config.yaml
d_model: 384
n_experts: 20
activation: "swiglu"
router_score: "softmax"
norm: "layernorm"
tie_embeddings: false
beta1: 0.9
dataset: "wikipedia_en"
Below are experts of layer 4 (counted from 0) of a mixture-of-experts language model. Rows are named router (the router's row for the expert), gate (a neuron's input weights, with its number), up (a neuron's input weights, with its number) and show model dimensions 256-383. Each number is 200 + 20 x the weight over its row's rms, rounded and kept within 0 to 999.
After each expert's rows: "gets" lists some tokens that make up at least twice as much of what it gets as of all text. This comes from a sample of Wikipedia text that the model never trained on. Tokens count by the router's weight.

# expert 6
router,218,184,218,181,224,164,196,173,184,232,191,201,191,219,230,192,185,217,222,194,217,198,200,183,199,201,215,165,216,178,206,185,202,172,210,188,151,207,222,200,219,217,204,214,168,179,197,211,173,230,209,196,199,197,168,219,229,189,209,160,218,193,200,218,201,190,208,205,266,175,172,212,218,196,209,203,197,224,227,186,192,194,193,197,226,219,217,186,206,188,209,187,231,221,190,219,190,207,171,217,222,175,223,185,223,204,195,181,202,220,209,202,192,194,205,181,198,179,225,213,223,194,195,188,209,215,234,188
gate0,152,195,183,193,195,187,204,164,217,210,165,212,215,204,232,180,185,210,177,181,189,153,221,190,212,211,216,229,211,208,195,236,214,209,244,197,217,233,215,198,198,213,209,220,208,220,203,212,203,217,207,200,198,200,205,179,194,208,218,226,217,194,192,220,239,192,170,216,210,206,208,221,197,192,180,172,203,206,160,192,206,198,193,180,137,209,205,222,240,197,233,200,204,213,218,232,178,221,166,177,229,190,203,196,238,211,210,205,228,216,181,196,209,190,224,203,198,213,217,208,157,219,213,166,187,209,201,219
up0,224,224,202,215,173,195,181,228,147,195,236,202,196,215,175,204,232,233,224,213,181,232,241,174,204,220,166,179,231,213,208,190,159,182,174,157,171,181,188,195,228,186,226,217,209,187,220,206,196,150,206,193,232,179,190,194,195,214,221,199,217,187,203,184,208,187,218,205,178,192,183,182,201,210,189,196,198,178,198,183,209,230,232,182,219,198,187,158,206,182,211,190,193,209,204,182,171,188,180,196,183,224,198,165,190,203,218,174,141,223,210,212,185,224,205,172,213,186,201,204,171,174,213,249,236,138,194,170
gets: "1", ".", "2", ".\n\n", ").", "\"."

# expert 12
router,204,223,220,191,185,181,197,208,175,191,221,198,186,222,236,210,184,175,225,208,213,175,128,160,216,199,195,225,206,200,169,222,263,195,198,196,186,166,188,198,176,220,199,178,182,199,179,211,195,215,222,176,193,199,197,195,232,210,211,194,175,208,201,216,233,184,216,175,179,142,182,193,194,200,219,147,184,169,198,223,205,213,221,210,196,181,216,216,234,184,182,179,193,222,182,161,170,206,171,212,205,244,194,225,170,183,201,209,191,238,217,168,228,200,168,144,179,217,187,203,233,225,221,205,175,196,211,247
gate2,185,194,197,190,197,190,212,165,197,189,237,184,215,202,168,203,203,222,201,205,189,199,216,229,220,179,158,189,200,217,189,218,231,181,234,205,237,202,167,177,194,217,225,192,206,183,241,205,193,214,217,167,188,182,192,196,199,216,190,195,205,200,235,229,181,214,159,181,215,147,257,183,196,197,178,192,208,206,178,191,206,191,196,223,144,188,198,226,231,227,177,193,200,218,176,209,223,194,164,182,196,195,237,233,208,186,201,172,249,198,197,215,202,185,230,199,185,209,184,200,228,184,166,170,214,196,225,215
up2,175,230,201,195,226,198,197,203,160,181,184,229,198,255,187,207,191,197,214,226,203,199,202,191,204,210,205,192,196,169,227,166,179,200,198,191,181,164,192,206,210,170,187,199,196,197,172,203,184,176,195,204,233,230,210,219,202,136,219,168,215,180,233,220,193,218,185,213,170,230,168,184,226,233,190,194,197,210,187,223,222,165,196,210,218,160,221,210,224,189,197,208,187,204,195,207,226,222,163,168,194,184,211,206,229,210,165,203,207,164,195,206,207,192,214,218,223,178,207,189,198,185,193,188,216,199,190,189
gets: " in", " for", " at", " on", " from", " to"

# expert 3
router,186,196,221,214,203,213,185,204,224,188,202,216,198,192,202,194,220,219,189,212,211,177,184,198,205,200,186,257,210,210,190,217,207,203,234,195,207,208,195,182,201,226,218,236,198,177,225,169,205,165,196,202,190,244,180,200,196,205,189,196,215,165,211,181,231,223,208,200,247,235,175,212,226,181,172,180,198,200,202,215,200,179,193,222,212,218,222,225,200,193,217,191,239,220,179,234,246,242,185,203,197,163,194,214,207,198,215,168,230,207,208,222,199,219,236,169,198,192,198,204,212,196,203,195,183,214,216,206
gate2,218,194,202,237,191,208,228,195,182,206,217,217,206,228,201,211,225,191,196,159,180,204,183,203,198,198,186,200,177,202,216,187,194,211,197,219,206,189,198,188,216,216,219,211,203,215,179,181,188,209,177,230,221,228,161,191,185,184,183,229,199,204,230,194,184,184,197,186,191,201,218,253,159,243,171,200,164,202,169,190,189,211,214,222,195,196,178,204,208,188,226,208,164,227,182,172,141,198,207,186,173,217,211,184,201,196,201,197,212,243,198,187,217,173,213,166,161,186,217,207,223,218,204,224,207,222,240,192
up2,215,173,186,221,158,223,207,219,160,185,213,214,153,189,209,197,195,185,214,188,202,196,179,202,189,193,175,191,202,173,224,196,247,208,217,189,146,181,207,209,215,211,202,196,215,216,189,212,217,218,186,192,214,197,196,163,210,207,181,186,190,203,175,204,211,219,198,180,208,168,185,214,178,201,205,213,202,206,205,249,215,193,195,214,207,225,186,199,215,164,221,223,199,212,214,199,207,203,194,207,219,219,198,210,190,195,206,223,211,222,220,220,199,191,182,225,182,209,202,219,227,200,226,192,227,191,201,188
gets: " |", ";", " —;", " one", " two", " part"

# expert 1
router,215,174,229,213,169,166,210,225,197,175,182,243,180,192,162,197,237,184,200,187,205,211,210,178,162,239,222,194,204,243,237,160,218,247,217,197,189,192,208,189,210,190,194,195,210,190,172,192,197,147,199,168,207,194,183,204,208,183,225,208,192,242,177,227,225,179,203,190,225,200,231,168,172,203,156,237,206,215,173,190,212,190,208,213,237,198,206,193,212,197,201,224,177,154,184,209,211,180,178,180,187,210,185,209,208,187,185,207,180,212,198,165,205,188,155,210,205,212,215,220,178,199,208,208,158,199,200,211
gate0,196,216,200,256,232,203,172,217,172,204,235,233,187,196,204,195,175,203,201,239,211,178,199,189,192,198,239,199,187,216,228,195,197,190,173,170,186,193,181,219,199,229,208,201,198,188,230,168,183,204,221,203,186,213,197,158,183,172,207,213,200,206,239,190,219,221,187,187,210,200,206,214,211,200,190,164,215,183,222,197,183,203,214,165,187,210,204,169,220,228,213,186,211,211,200,169,197,210,192,221,166,189,207,198,247,208,214,183,207,197,191,199,184,195,228,186,217,166,232,193,219,201,230,217,199,206,206,175
up0,186,186,215,234,195,150,209,194,170,182,185,235,200,147,223,200,195,195,196,215,169,225,170,177,194,208,242,199,213,219,194,228,221,226,221,185,181,170,195,217,184,202,185,211,189,171,200,212,158,253,186,219,219,186,157,211,244,179,226,198,174,195,207,204,191,194,206,209,188,200,237,197,225,172,201,217,191,219,187,189,197,205,246,207,231,209,181,206,194,199,183,214,183,202,182,201,198,214,220,231,189,200,227,211,231,162,208,186,188,182,209,212,206,207,192,216,212,141,198,165,205,208,240,177,189,176,202,225
gets: "-", " that", " which", " it", " who", " he"

# expert 18
router,242,194,189,201,202,200,205,213,193,194,214,179,218,190,194,199,223,169,194,190,235,220,172,213,163,178,182,196,195,184,215,208,182,220,186,197,176,176,195,228,190,197,183,211,215,199,178,208,252,249,208,196,216,211,245,191,186,196,219,224,189,203,177,216,211,201,256,197,195,198,219,203,208,196,205,229,213,202,184,203,208,200,197,181,196,205,184,218,203,218,195,214,192,184,205,201,169,179,212,191,238,193,189,203,219,196,199,181,139,222,215,202,217,245,176,206,192,223,180,189,205,195,180,193,233,214,178,185
gate2,187,200,184,195,227,196,155,188,213,198,188,215,167,178,165,220,232,168,223,197,197,184,212,189,207,189,173,198,183,200,205,187,191,168,183,202,168,200,192,228,208,155,185,189,203,225,192,197,193,218,225,182,236,254,190,236,208,206,225,194,217,179,235,207,198,178,210,239,215,174,207,247,220,203,214,191,192,172,180,212,174,218,195,212,219,209,199,221,184,221,188,187,169,207,209,179,221,201,176,196,206,245,187,180,186,227,221,185,169,178,182,194,145,212,191,223,217,221,157,195,205,217,192,182,151,187,208,239
up2,203,219,192,179,180,194,200,204,182,169,239,176,198,210,179,192,182,182,199,166,173,238,243,224,184,190,180,198,196,204,188,172,205,205,216,177,223,173,203,217,175,215,178,197,223,233,202,200,223,195,230,219,198,184,207,190,200,190,214,191,192,192,195,199,209,221,171,176,164,193,231,178,172,193,189,192,193,221,200,167,176,183,219,195,191,185,214,239,185,234,186,195,174,194,186,201,179,184,187,196,200,154,209,189,247,214,196,221,182,234,216,160,169,215,197,227,195,247,191,195,209,194,193,216,233,191,213,182
gets: " (", " \"", ".\n\n", " =\n\n", "==\n", "\n\n"

# expert 11
router,191,197,204,177,160,219,183,156,219,238,189,184,201,187,148,204,201,177,223,189,216,202,211,210,202,205,201,220,185,167,197,224,198,228,226,199,199,223,169,189,214,197,208,188,210,232,210,241,199,196,177,225,184,200,215,210,194,204,198,190,181,210,204,198,199,159,255,204,195,205,177,181,201,186,191,219,194,194,193,209,194,197,152,242,204,188,198,214,206,189,209,196,222,189,193,202,232,189,202,230,146,209,203,203,168,228,241,178,243,179,196,198,226,192,209,227,201,157,247,199,172,205,193,203,186,195,228,195
gate0,178,170,208,214,191,181,210,223,201,196,230,179,181,157,208,226,192,153,228,182,178,182,186,196,162,220,229,185,198,182,201,242,219,189,173,183,178,208,188,179,171,197,183,231,186,221,218,193,207,193,202,163,163,176,227,209,216,213,219,205,202,242,227,195,219,178,198,183,203,173,219,199,231,170,219,210,193,178,189,229,236,211,219,200,197,187,186,212,203,191,214,178,223,212,197,214,197,156,248,205,164,191,207,203,205,223,170,197,207,213,209,228,204,195,192,169,229,224,209,191,208,193,214,189,212,201,212,197
up0,191,181,164,200,207,190,183,189,177,173,213,172,181,217,203,173,187,187,202,165,236,203,220,205,191,165,189,207,169,173,217,196,205,176,167,174,217,176,188,213,202,229,232,176,217,208,159,211,186,181,215,194,232,215,175,185,214,208,189,198,240,167,194,217,172,205,190,207,214,216,151,219,160,215,155,220,232,171,217,205,179,212,214,198,224,223,228,179,232,176,199,212,197,194,175,206,198,201,207,175,222,187,214,170,199,226,212,235,205,215,228,204,178,200,201,210,194,181,177,194,207,201,198,200,206,221,187,180
gets: " ", " c", " Al", " f", "-f", "See"

# expert 4
router,196,210,210,223,240,204,189,213,206,197,175,185,212,172,230,222,200,210,194,189,203,221,194,163,184,217,180,177,203,189,176,212,198,180,199,205,228,221,193,208,187,189,153,139,207,184,224,189,178,146,233,199,174,224,207,213,176,194,204,239,211,182,200,186,232,205,147,185,186,205,231,188,173,206,217,206,213,187,226,200,236,195,211,200,212,197,186,222,214,223,175,189,173,227,217,179,196,204,216,207,180,241,235,192,221,186,169,202,196,194,182,173,204,170,222,193,207,197,164,199,161,193,201,195,186,185,160,208
gate0,197,217,243,236,167,204,180,180,206,180,189,231,204,228,179,198,208,209,197,183,196,194,219,190,189,195,174,198,201,184,206,193,190,213,218,185,182,211,207,213,226,209,185,231,188,201,173,217,160,233,206,204,199,239,175,197,176,189,255,195,191,221,191,219,202,187,201,211,199,253,199,182,174,182,197,223,233,191,195,201,175,229,233,200,186,213,188,204,190,223,203,201,233,191,188,205,158,213,192,265,161,179,167,202,228,223,212,175,186,216,210,200,207,224,214,207,189,206,161,160,228,189,197,222,199,175,222,195
up0,181,165,163,208,183,201,187,196,210,196,196,195,262,224,201,176,204,194,186,167,189,211,194,186,177,166,219,221,180,179,207,206,210,193,158,231,179,160,198,203,215,221,199,186,236,234,236,213,191,176,172,218,209,230,192,191,222,174,212,204,177,194,170,212,215,206,213,212,210,197,170,203,183,222,218,180,241,190,215,198,196,210,211,226,176,143,201,179,210,218,177,188,250,214,208,178,157,233,234,239,203,184,172,178,207,231,175,205,204,211,243,212,174,215,193,205,205,182,212,189,232,208,182,206,221,199,198,224
gets: "0", "9", "8", " by", " with", "5"

# expert 15
router,184,195,151,237,195,222,228,174,200,185,228,173,208,185,195,181,204,206,228,219,160,215,226,167,216,182,184,180,236,224,201,212,199,167,201,235,189,231,183,204,223,216,225,247,221,209,187,227,213,186,216,237,203,177,219,215,186,223,205,179,162,180,226,171,181,214,174,201,211,241,173,224,240,211,201,181,259,184,183,205,224,198,172,167,188,180,194,207,166,198,180,216,199,204,238,224,225,181,190,191,185,189,181,191,170,199,180,210,203,211,198,230,181,198,223,235,224,200,172,207,199,193,200,207,212,239,187,216
gate0,217,199,193,193,217,198,209,221,228,197,168,196,218,189,201,189,215,195,197,184,190,222,190,209,180,224,216,212,231,227,206,218,179,189,213,185,173,201,199,189,216,217,165,196,205,210,209,184,146,217,222,178,210,201,215,176,201,198,177,230,235,187,215,199,218,205,200,158,193,219,163,209,204,204,172,191,164,222,173,154,179,196,194,183,195,213,234,210,205,218,223,187,208,190,205,187,187,203,204,192,185,198,253,181,210,206,226,187,195,244,230,178,211,163,211,196,210,184,164,205,198,180,174,169,167,221,225,199
up0,169,228,184,192,196,214,224,199,185,204,203,176,182,223,195,181,208,203,195,203,187,200,214,140,230,200,197,221,184,211,187,205,208,212,194,223,227,225,221,210,211,209,185,224,167,182,179,214,231,205,194,219,174,195,170,212,203,170,200,194,246,191,185,220,203,192,215,159,208,221,230,177,186,230,192,199,206,187,186,228,211,160,228,206,212,208,198,258,191,181,210,174,160,233,190,220,229,193,200,224,191,206,196,156,199,215,205,209,182,184,148,224,187,206,173,218,207,203,227,218,227,193,172,201,196,211,184,181
gets: " the", "|", "'s", "==", " his", " The"

# expert 16
router,192,198,232,170,199,197,197,195,196,219,212,197,210,194,191,203,190,176,205,217,195,217,209,197,160,203,207,173,205,159,200,200,195,188,178,189,190,191,164,194,184,177,210,215,219,204,191,207,204,235,190,261,204,194,188,216,203,194,167,215,234,224,183,219,166,185,238,202,232,194,196,197,223,238,188,224,201,219,216,191,195,209,228,221,182,185,212,203,164,225,191,176,201,199,213,204,140,197,204,192,214,175,216,189,205,223,183,199,224,189,193,176,207,206,145,233,184,185,178,197,250,192,235,199,197,193,188,193
gate0,176,230,170,185,191,214,239,214,163,226,197,189,185,209,193,197,180,194,240,176,193,203,189,193,204,204,156,213,222,242,201,217,190,167,209,224,200,197,221,204,217,214,179,202,201,190,174,227,242,233,245,185,201,216,196,223,219,200,235,187,205,188,205,171,166,209,174,203,224,202,219,220,191,170,192,205,191,183,188,216,198,209,206,214,231,203,229,187,171,196,205,134,213,174,221,195,190,198,247,189,211,169,209,211,167,225,205,210,218,188,209,205,218,200,181,192,203,192,209,203,163,255,228,223,206,173,186,207
up0,217,177,227,195,192,201,218,205,181,218,225,187,223,187,178,203,160,214,215,181,157,189,183,184,178,207,206,176,209,173,211,232,166,239,218,201,205,225,180,206,206,219,221,174,210,158,168,169,204,215,194,173,200,202,188,194,201,227,195,199,222,189,165,212,182,221,186,187,205,193,200,183,201,191,202,167,177,174,208,202,216,194,182,210,207,161,180,170,206,183,183,188,235,211,185,195,187,184,183,204,167,173,211,242,205,217,225,210,203,218,210,196,163,172,196,210,234,228,212,199,202,205,205,226,180,175,214,179
gets: ",", " and", ";", "),", " or", ")"

# expert 14
router,202,180,192,189,175,189,198,185,203,204,220,173,211,191,230,219,193,226,165,179,187,212,182,224,213,215,195,187,192,245,220,209,192,222,221,216,203,226,193,194,221,207,215,192,196,214,232,185,224,203,204,245,203,186,223,225,173,222,173,203,212,168,176,166,214,223,172,240,190,224,200,234,200,193,235,152,241,189,173,179,206,203,168,188,233,198,177,184,185,185,227,207,171,185,177,186,214,200,214,212,168,171,199,222,226,161,185,193,197,143,185,202,197,160,245,217,236,204,222,239,212,208,212,205,196,209,202,200
gate2,214,195,217,154,133,209,213,226,201,208,182,192,201,174,217,184,229,195,182,215,216,175,182,201,215,195,191,167,198,214,190,181,251,213,218,167,218,205,222,202,241,243,167,260,198,187,196,193,203,172,194,185,198,204,155,206,203,196,220,219,207,206,225,164,219,187,176,194,206,207,233,188,199,215,179,191,189,192,207,206,203,219,147,190,218,191,171,156,181,193,211,191,221,196,172,215,212,197,169,177,193,199,235,213,219,218,199,214,180,195,171,177,243,224,265,228,186,226,175,212,212,216,221,186,193,217,218,209
up2,204,194,182,203,213,209,196,178,216,225,203,211,196,199,151,196,203,196,214,201,232,199,158,210,211,199,176,197,241,233,212,177,195,216,186,209,232,221,167,202,207,165,168,213,231,211,250,227,243,166,168,217,185,198,233,217,172,190,193,193,154,185,212,205,200,181,194,184,198,173,207,231,215,197,180,170,215,200,178,212,198,180,202,159,203,189,202,213,218,188,176,217,199,181,176,178,149,170,191,212,229,161,195,205,215,168,186,192,215,220,202,204,215,212,183,222,192,180,207,204,177,189,189,191,197,160,191,193
gets: " a", " The", " an", " A", " the", "The"

# expert 5
router,149,204,163,142,252,202,166,209,185,195,232,251,215,189,169,223,201,214,192,201,194,169,195,209,181,200,201,205,190,154,247,217,171,214,198,197,174,192,185,243,193,185,206,206,182,200,200,224,206,200,212,222,186,241,168,190,233,195,202,180,186,195,211,182,195,217,175,179,172,223,203,173,210,204,177,214,197,202,195,210,175,225,199,214,189,183,181,198,180,223,203,225,181,235,205,213,190,220,214,186,227,200,195,168,188,217,198,177,221,200,186,228,152,207,205,199,173,182,199,192,225,209,191,207,153,226,179,202
gate0,200,204,199,211,200,200,196,202,188,210,179,171,200,194,180,192,174,225,197,186,229,178,213,191,188,178,198,235,218,189,190,192,190,191,202,174,232,209,179,231,197,232,197,208,213,215,208,204,187,196,181,194,198,199,181,174,217,206,245,226,206,184,193,183,215,210,177,209,197,177,208,215,183,214,220,194,194,199,210,184,217,213,165,195,182,203,214,223,204,230,197,174,176,196,179,189,207,199,150,183,202,178,224,179,224,243,188,192,192,200,220,182,208,218,178,207,206,175,212,211,175,217,190,197,169,216,186,240
up0,186,228,227,243,194,200,188,217,178,185,203,204,191,189,185,205,180,221,184,182,218,210,207,161,202,212,187,206,164,188,202,180,182,185,207,176,244,172,166,205,207,193,188,166,200,218,232,210,233,206,207,203,182,182,219,205,200,207,177,227,215,185,192,234,220,190,211,185,200,211,193,199,188,219,229,160,185,211,220,227,203,210,209,214,176,208,210,190,197,195,188,257,191,192,201,185,176,221,211,214,163,205,201,207,227,202,192,180,201,222,172,180,196,218,172,219,191,216,192,176,212,179,209,174,190,223,184,227
gets: "-", ":", " |", "|", " as", " –"

# expert 8
router,186,196,187,217,192,217,200,202,221,191,172,214,161,214,188,192,180,192,187,186,181,231,189,227,179,231,204,182,219,198,150,202,176,201,199,211,208,148,231,220,177,188,198,198,222,241,217,244,202,219,192,184,176,171,189,222,220,189,190,191,160,203,206,228,170,179,178,201,203,204,208,190,176,194,231,196,224,188,200,195,178,174,197,167,223,210,202,244,200,224,205,190,205,196,229,172,182,177,177,226,191,205,176,241,180,228,195,192,179,178,190,192,224,182,221,209,205,220,216,216,199,198,201,181,224,181,204,199
gate2,203,174,210,215,216,202,226,227,172,173,209,167,199,174,232,208,165,209,205,196,200,179,190,173,191,199,217,227,190,173,195,171,223,173,176,223,197,231,210,190,189,181,173,170,227,183,201,223,220,201,210,194,180,184,209,203,201,196,221,196,182,202,176,194,222,202,182,192,179,223,204,208,193,226,209,190,233,183,180,201,204,217,193,208,183,249,193,207,203,191,212,192,174,190,202,180,190,189,197,208,211,186,194,152,210,174,218,189,212,198,208,207,212,209,186,216,185,198,175,176,165,247,206,206,202,215,225,168
up2,210,172,179,210,171,186,192,206,196,200,211,218,196,225,168,188,185,188,213,187,226,235,221,149,185,176,220,202,228,195,189,184,204,203,206,171,196,228,216,211,195,203,170,144,202,183,211,210,192,208,214,209,202,204,196,224,191,205,174,176,199,206,188,218,194,215,228,197,179,217,210,194,188,184,207,173,213,198,207,229,198,212,189,218,197,235,191,236,176,181,198,199,190,194,223,198,197,223,198,180,205,203,190,193,189,202,182,235,208,180,185,193,216,180,197,225,199,212,185,213,241,233,191,186,209,155,175,158
gets: "\n", " |\n", ")\n", "\n\n", "–", "%"

# expert 19
router,230,228,207,179,196,208,205,214,198,178,202,226,209,213,219,192,204,236,207,203,200,165,214,212,181,210,214,226,197,189,208,197,252,194,183,209,202,160,214,240,207,182,208,188,189,214,199,203,227,153,150,164,214,191,206,205,205,223,192,143,211,205,196,217,167,197,198,202,158,156,197,180,209,202,185,186,188,194,201,210,222,183,189,198,181,228,230,185,222,206,204,199,184,226,160,232,193,213,207,193,187,233,217,203,205,210,192,223,194,235,170,245,221,192,174,175,191,197,194,212,178,219,192,190,180,197,210,173
gate2,225,232,208,171,203,198,222,194,196,204,201,184,162,234,242,225,187,217,221,197,210,201,191,225,212,192,215,206,218,196,194,191,197,169,206,182,223,200,188,180,168,203,193,227,175,178,223,230,256,183,215,212,183,189,186,172,225,207,167,214,188,188,197,205,169,166,199,192,197,191,225,175,182,211,176,149,179,213,169,225,214,207,215,236,192,185,213,204,217,244,215,186,194,225,187,185,173,211,221,188,208,207,220,220,211,183,190,211,209,193,198,204,220,217,233,220,207,193,171,166,220,174,205,209,207,198,159,219
up2,229,222,211,211,208,196,201,207,171,219,180,215,178,191,212,207,222,183,214,174,219,228,166,220,178,210,215,216,193,204,211,212,226,185,219,165,175,192,156,178,156,182,202,195,195,202,213,230,204,157,210,216,204,192,169,182,196,204,173,163,184,179,209,176,194,211,176,184,199,222,225,185,190,186,186,212,207,177,158,213,200,202,217,229,169,211,195,217,201,207,222,200,186,246,188,227,190,195,199,213,177,181,183,245,171,217,208,218,194,202,202,194,172,200,191,174,144,207,189,201,172,205,209,204,191,221,184,197
gets: " of", " to", " was", " is", " were", " are"

# expert 0
router,206,164,179,200,203,175,193,192,240,202,203,177,172,209,185,219,181,194,193,218,188,218,194,142,232,189,220,222,222,166,194,203,241,165,222,210,222,197,216,210,200,201,199,164,182,183,184,197,188,204,186,249,163,187,197,206,174,206,238,177,194,210,192,209,218,203,182,234,199,203,220,223,222,206,199,204,214,197,194,194,180,180,228,199,206,185,205,164,229,182,207,178,202,216,200,197,217,223,184,188,199,178,188,211,233,197,216,229,186,202,191,152,183,195,240,191,173,207,210,227,188,194,231,182,220,179,220,209
gate0,195,186,200,176,217,218,217,182,188,227,182,219,209,205,205,200,190,212,175,167,174,225,218,198,208,211,210,180,203,221,183,221,214,201,211,175,181,205,194,208,188,212,189,218,173,223,184,180,209,191,230,196,216,214,213,198,217,190,212,193,186,211,231,188,198,209,161,202,169,175,230,193,184,211,217,216,221,188,179,167,214,165,222,181,227,212,193,200,210,167,161,178,193,205,199,177,205,205,177,207,220,215,199,205,166,204,224,230,213,186,188,195,192,211,210,215,211,233,197,185,203,197,200,188,245,191,207,207
up0,225,224,216,193,185,195,191,216,196,215,221,179,186,185,189,196,201,175,175,204,231,208,210,206,225,238,198,199,164,227,201,208,218,186,214,204,185,195,224,185,214,218,153,228,219,220,188,207,181,210,211,234,204,213,203,186,181,224,206,194,186,199,206,223,201,185,234,182,195,208,217,240,177,199,185,206,203,211,223,189,201,215,188,215,186,197,208,204,163,218,178,202,210,207,223,209,190,226,177,177,199,214,220,203,212,237,172,211,206,208,214,148,206,231,192,159,216,185,180,150,189,243,164,189,191,183,189,164
gets: "3", "4", "5", "6", "7", "8"